Experts of a small language model.
Training: 731M tokens, 8040 steps.
Below are experts of layer 5 (counted from 0) of a mixture-of-experts language model. Rows are named router (the router's row for the expert) and show model dimensions 0-191. Each number is 128 + 32 x the weight over its row's rms, rounded and kept within 0 to 255.
After each expert's rows: a language model's description of what the expert responds to. This comes from a sample of Wikipedia text that the model never trained on.

# expert 24
router [107 177  98  97 137 107 120  67 180 125 164 136 159  74 144  90 197 107 121 123 130 111 182 145 157 112 137 133  79 137 176 172  81 141 151 137 106 110  70  89 116 146 155 131  92 162 126 144 169 166 134 162 148  41 194 115 108 179  89 104 141 125 136 119 142 142 154 112 141 179 143 153 160 146 153  67 123 130 172 184 143 100 174 178 122 166  81 170 158 204 114 142 134 142 179 151 147 108 164 159 113 154 170 122 132  68 112 176 182 111 169 145 118 138 151 124 143 101 137 178 119 126 129 145 118 182  90 166 109 127 138 150  97 137 158 140  88  90  83 195 159 120 186 150 153  79 154 140 123 151 153 126 102 171 134  88  84 180  89 193 128 111 146 140 100  92 183 102 123 135 117  76 115 132 150  68 131  97 127 117 159  98 176 126 112 155 102 147 125 141 116 185]
What it handles: Vowel pieces in foreign names

# expert 28
router [139 150 107  72  49 196  97 159 104 128 114 166 205  89 128 104  83 127 145 100 100 155 135  97  74 113 115 130 112 130 105 142 165 124  94 122 133 128 113 125 122 166  80 129 183 149 105 154  75 116 114 151 129 114  88  92 173  97 136 170 118 111 154 174 131 134 176 133 157 126 131 102 123 123 114 158  71 124 167 111 118 120 106 119 130 126  62 136 110  93 118  94 154 184 156  74  70 127 152 106 123  73  79  51  91  71 105 108  98 154 162 190 149 100  95 115 105 127 173 120 101 147 105 175 126 109 193 164 154 144 196 154 141 139 124 115 175 131 120  87 145 106 128 145 141 190 163 126 107 119  94 169 170 119 128 144 122 125 103  91  92  75 163 149  68  74 126  98  88 121 186  93 171 120 163  81 124 134 136 147 120 136 176  80 180 104 163 174 108 156 158  88]
What it handles: Relational prepositions

# expert 11
router [ 52 119 125 105 147 149 158 111  56 177  74  36 140 183  76 141 127 120 165 171 104 148 107 115 115 164 113 155 141 153 158 101 168 116 112  75 118 109 141 144 152 169 156 112 165  87 107 116 170 144 155  99 154 160 120 103 126 154 150 117 125 115 104 118 107  77 140  93  93  62 114 101 138 131 117 132 128 134 107  71 128 136  72  93 137 109 104  71 111 148 170 158 134  68 129 180 135 146 136 153 180  98 105 173 135 165 156 134 136 111  74 101 125 124 125 157 158  91 195 134 126 158 141 123 116  91 170 117 108  82 163 119 127  86 161  80 123  91  95  80 123  87 115  91 173 116 154 129 113 159 183 103  92 116  98 140 122  82 150 132 104  93 135 192 132 129 149 116 142 118 161 158 166 157  67 135 116 204 145 125 193 171 119  62 182 141  74 108 103  72 166  96]
What it handles: Word-initial prefixes

# expert 9
router [223 153 161 114 122 103 110 125 125 154 160 159 183 160  71 119 151  69 154 140  64 136 117  86 117 144  57 122 156 106 145 118 126 145 136 132  80 164 106 192 180 140 201 232  81  96 131 131 142 121 169 169 124 134 110 158  74  78 142 129 111 111 109 156 143  87 117 119  64 150  81 135 137  84 183 111 133  99 123 157 112 122  76 175 141 130 127 146  84 104 127 169 187 145  96 138 128 147 124 162  89 153 149 124 181  79 149  87 133 151 129 111  92 103 112  91 149 127 151 153 135 122 103 142 149 152 155  79 180 152 100 115 137 168 187 110 118  57 179 135 148 174 115 108 175 147 157 139 135 123 132 158  94 140 186  68 139 128 117 147 143 120 132  71 155 102  66 134 143 126 149 160  91 159  75 115 131  81 106 126 112  74 169 153 100 111 111 129 104 152 141 113]
What it handles: Mid-word pieces, civic nouns

# expert 13
router [190 138 104 141 102 119  71 133 162 130 127 156  51 172 130 158 140 124 138 147 117  93 167 175 169 122  91 139 123 124 178  94  49 129 150 145 148  77 106 147 134 127 110 159 145  99 112 134 102  74 131 179  96 176 127 206 144 112 173  91 153 136 159  91 138  91 165 102 181 178  97 130 123 101  95 143 118 106 170 175 129 146 108 162 104  79 164 129 122 174  87 154  83 142  89 122 145 176 202 107 167 167  91 199 196 140 106 131 141 110 132 170 130 123 197 129 170 116 178 144 153 106 156 133 125 179 142 118 131 179  99 154 111  95 124 122  93 153 203  99 122 195  95 170 154 135 144 124 128 127 183 112 132 182 133 161 158 155 158 123 157 105 148 116 130 112  67 152 121 153 112  90 150 110 136 134 104 112  82 128  86 156 136 108  72 127 129 128 132  78 123  62]
What it handles: Name and word pieces

# expert 17
router [136 180 142 150  69 143 209 127 154 134  85  95 174  90  62 149 140  70 163 184 139 116 154 142 141 167 120 137  83 111 122 143  89  80 190 118 120 120 178 144  86 145 163 104 102 120 121  95 157  60 170 168 145 112 117 140  91 185 144 130 153  83 112  53 111  82 126 137  81  71 137 118 125 147 168  61 140 143 127 156 123  95 140  96 146 159  91 173 109 160 129 142 115  73  91 168 175 152  99 173 133 125 158 127 108 102 147 160 121 128 103  86 130 171  87 132 126 140 143 160  90  92  77 156 169 139 131  82 180 119  95 105 120 145 154  89 169 133 169 158 138 124 108 159  95  73 111 112 147 137 159 132 132 154  96 102 113 132 146 116 193 121 100 119 166  66 187 119 127 113 172 148 116 199 141 209 126  84 131 121 146 153 146 101 104 107  83 124  94 173 140 112]
What it handles: Word-final completions

# expert 20
router [155 174 135 139 135 153 136 148 176 158 120 177 124 154 126 162 139 126 122 149 154 127 180 168 133 126 103 165 190  83 176 113  43  65 149 103 121 134 122 160 118 195 124 162  86 142 120  60 122 124 176 159  92 142 154 178 144 119 177 100 145 101 101  98 131  99 142 127 169 116 105 163 131 151  95 166 138 108 118 167 141 148 160  96 119 154 166 145 114 178 123 161  79 179  60 142 173 175 171 129 166 111 179 175 163 167 129 145 148 140 103 175  79 136 204  94 171 111 199 195 147  88 170  87  83 176 101 132 165 161 133 117  96 125 161 121 129 143 142 133 107 160  90 174 153 148 156  91 136 128 171  77 135 192 117 128 125 164  95 113 127 133  76 119 105 120  99 138  83 177 109 101  99 131 130 135  81 137 166 152 149 138 138  97  74 134 110  77 125 145 138  84]
What it handles: Middle pieces in words

# expert 2
router [164  30 100 139 163 110 100 134 167 172 158 195 120 140 158 125 139 137 102 108 134 153 158 126 119  91 129 182 176 155 131 128  63 137 117 170 103 114 119  91 104  82 129 198 135 142 135  83 108 159 154 163 118 152 132 180 128  44 136 140 170  81  92 106 184 188 167 140  99 156 147 114 126 154 147 149 140  47 143 166 162 122 121  99 147 142 177 105  85 119  83 155  89 130  97 107 158 122 133 129 107 178 143 116 130 152 148 172 154 121 102 168 120 103  95  89  91 188 126 114 174 187 158 102 159  79 107 104 161 108  82 108 112 116  78 141  85 112  92 101 103  95 148 138 160 163 133 114 105 126 117 129 146 136 159 162  81 100 137  79 144 164 123 134 142 110  96 149 176 132  42 150 100  87 111  82 112 147 162 103  82 113 115 112 123 155 186 117 106  93 194 170]
What it handles: Vowel pieces in names

# expert 12
router [155 164 172 148 156 113 136  73 183  96 147 141 157 104 154  92 144 128 145 143 119 112 155 107 129 135 117 145 129  70 159 182 158 122 173  95 112 112 118 153 160  74  78 141 141 106 195 102 124 155 108 184 120 110 124 117 192 149  69  81  80 132 141 146 128 137 150 133 168 100 186 201  96 177 140  99 128 177 103 149  93 149 157 162 102 210 114 158 121 177 137 104 127 146 153 127 182 149 187 138 100 148 194 125 119  52 119 124 105  87 162 124 142 163 177 124 133 102  96 199 136 105 116 148 154 106 121 158 120 166 163 131 132 128 137 162 143 152 156 185 181 149 152 134  77 118 157 127 129 172  74 141 131 151  99 106 110 199  70 161 102  97 102  96  81 155 166 108  76  91 176 127 143 145 165 124 162 112  84  90 116 183  92 120 103 116 114 134 107 182 123 112]
What it handles: Foreign name pieces

# expert 30
router [ 48 153 160 163 152 128 154 119 155 128 152 131 202  87 117  87 135 101 144 111 153  93 126 151  92 127 154  98 124 154 105 154 212  72 153  88 143  99 136 110 103  88 114  68 132 164 140 125 169 125 111 104 107 128  88 105 138 163 104 116 110 125 130 123 129 177 127 138 136  41 134 135 150 134  84 116 105 179 153 139 129 124 173 115 136 145 162 136 184 121 156 113 115 168 163 107 100  77 104 101  67  73 184 132  96  92 124 103  67 127 120 125 125 202 108 215 108 103 116 147 117  94  54 140 103 120 116 170 118 173 147  87 139 119 172 151 158  96 101 157 115 123 114 152  84  93 108  92  94 143 146 106  80 149 116 119 107 130 106 172 121 170  79 107  80 146 187 126  72  74 195  90 181 143 165 166 125 148 110 115 181 120  91 115 126 108 125 126 105 160 118 195]
What it handles: Final consonants, institution nouns

# expert 8
router [107 167 123 137 134 158 129 142  88 132  84  55  54 152 111 134  98 123 111 155 109 125  66  88 117 126 158  99 177  79 136 139 118 101 102 116 171 170 155 127 112 185 138 123 158 135 124 128 101  37 140 116 129 112 128 190 107 140 150 149  84 177  98 178 152 124 178 123 105  52 116 126  90 103 148  70 174 161  66 100 132 168 180  70  75 128 169  81 112 196 159 104 111  64 111 158 114 152  96 154 142 104 126  93  81 157 137  92  99  59 120 113 149 117 172 158 142 119 153 118 115 169 177 130 148 128 111 114 146 113  88 122 111 141 105 100 101  91 102 112 169 129  96 136 163 109 130 157 137 135 169  84 123 190 146 101 144 105 119  70 179 179  88 180 170 164 128 125 138 136  90 119 174 100  74 155  84 127 141  79 120 124 168  94 136 146 110  96 130 126 138  85]
What it handles: Technical symbols, mid-word pieces

# expert 10
router [ 26 150 142  86 137 141 201  78  94 116 127 125 106 107 112 163 127 152  91  88 154 135  88 204 161 115 161  94 140 119 150 142 136 134 125 146 127  88 110  90 123 101 111 104 127 128 147 175 178 159  81 104 183  86 130  88 151 153 127 116 128 126 103 147  69 174  83 109  95 185 163  90 123 108 119 149 149 155 152  94 109 125 126 163 132  95 160 102 169 161 100 133 107 114 132  67 190 114 109 118 108 160  81 101 133 146 130 145 167 151 129 116  99 132 127 118 131 180  46  90  90 141 124 121 186 112  64 186  74  78 147 113  68  84 140 108 174 113 155 117 152 122 142  89  92  79 132 100 142  94  94 102 145 100 135 103 155 129 217 117 158 106  88 135 142 159 170 176 159 118 136 144 124  95 127 148 195  82 117 182 125 159 115  69 133 132 111 111 151  87 110 164]
What it handles: Mid-word fragments

# expert 29
router [ 88  91  98 162 136  98 164  76  94  80 143 120 190 109 100 119 149 137  87  46 141 127  86 154 167 159 163 134 130 129  47  90 230 129 124 106 126  84 166 129 131 125 123  95 155 148 139 164 127 142  62  55 139  94 137 137 103 130  90  97  85 105 133 130 104 153  72 167 114 153 136 119 134 136 145 136 101 104 127  99 110 113  94 104 158  86  82  91 149 142 122 101 145  78 125  72 122  85 124 105 115 122  91 107 133 131 147  97 130 199 147  67  90  93  78 133 113 141  88 141  92 144 136 144 167 110  97 155  57  95 178  90  87 110 149 126 103  99 115  74 145 130 113  85 109 118 164 114 134 139  93 140 137  69 200 135 125  88 177 127  84  97 111 156 125 159 137 169 180  89 159 190 144  71 147 118 173 115  80 148 112 138 107 152 132 180 132 127 147 102 114 162]
What it handles: Plural s endings

# expert 23
router [151 174 125  97 110 144  93 150 168 161 101 170 102 170 123 162 132 110 121 128 185  78 153 184 145  86 118 143 225  92 149 150  53 160 146 135  70 160  83 149 124 112 100 175 115 105 140 126  91  72 165 129  94 156  85 145 109 177 140 113  87 125 103 131 109 116 117 147 153  75 111 158 123 153  85 170 179 157  95 136 174 154 193  99 149 168 173 148 122 165  86 144  76 121  85 157 112 121 161 146 176  74 125 129 137 124  90 166 100 145 184 182 108 141 176 177 175  95 138  95  91 117 148  95 133 202 134 109 128 149 114 145  90 122 136 112 107 158 144 116 140  99 106 171  99 142 138  83 126 114  94  95 120 174 115 175 173 135  79 133 160 177  83 144 135 126 112 116  77 150  79 142 108  88 186 155  89 132 133 127  73 174 115 108  93  90 153 124 159 102 118 151]
What it handles: Second pieces after capitals

# expert 25
router [110  98  95  71  92 134  83 131 138  70 125 144 127 157 137 142 150 106 106 168 177 106 136 118 105  81 177 174 162 178 140 122 166 152 112  92 128 155 159 147 117 165 161 158 148 152 104  61  98  85  99 121 170 138 165  87 196 118 110  96 192 111 154 168 153 109 161 122 130 111  98 146 146 131 133 136  85 119  99  79  99 150 123  96 112  82  94 124 160  99 158  79 108 103 162 140  80 110 169 134 145  77  96  97 124 157 118 139  97 161 138 106 132  91 150 158 148 148 110 137 112 131 145  84 123 108 110 140 139  58 167  88 116 131  97 191  94 155  91 129  75  95 150 145 166 206 127 113 143  81 133 139 156 123 130  72 169 145 100 110  86 109 185 182  38 166 113 143 109  95 158 108 110 166 163  90 138 181 181 173 182  85 173 137 169 131 108 173 153 167 144  98]
What it handles: Articles and determiners

# expert 7
router [104 115  69  90 164 170  95 137 103  97 112 104 143  73 109 118 137  93  91 156  85 138  84 126 114 141 194  99 153 151 104 121 205 110  89 135 130 165 113 126 209 149 146 130 106 115 165  80 129 142 129  92 100 123 108 122 162 112 145 179 104 115 134 130 116 109 169 163 126 102 129  78  77  95 180 116 175 124  89  64 106  78 139 150 157  73 111 119 112 101 153 123 164 105 153 150 109 113  70  81  98 136 131 181 134 193  92  99  85  67 161  79 137  69 119 127 105  81 171 157 112 121 149 170 104  92  94 121 149  87 175 159 120 195 128 109 124 108 130  88  96 137 101  75  84  93 136 133 124  85 164 127 143 130  79  90 130  99  84 153  67  88 103 155 107 117  69  75 142 136 149 117 161 178 140 124 169 141 141 155 108  96 168 120 171 151 109 176 127 128 189 138]
What it handles: Verb complements, auxiliaries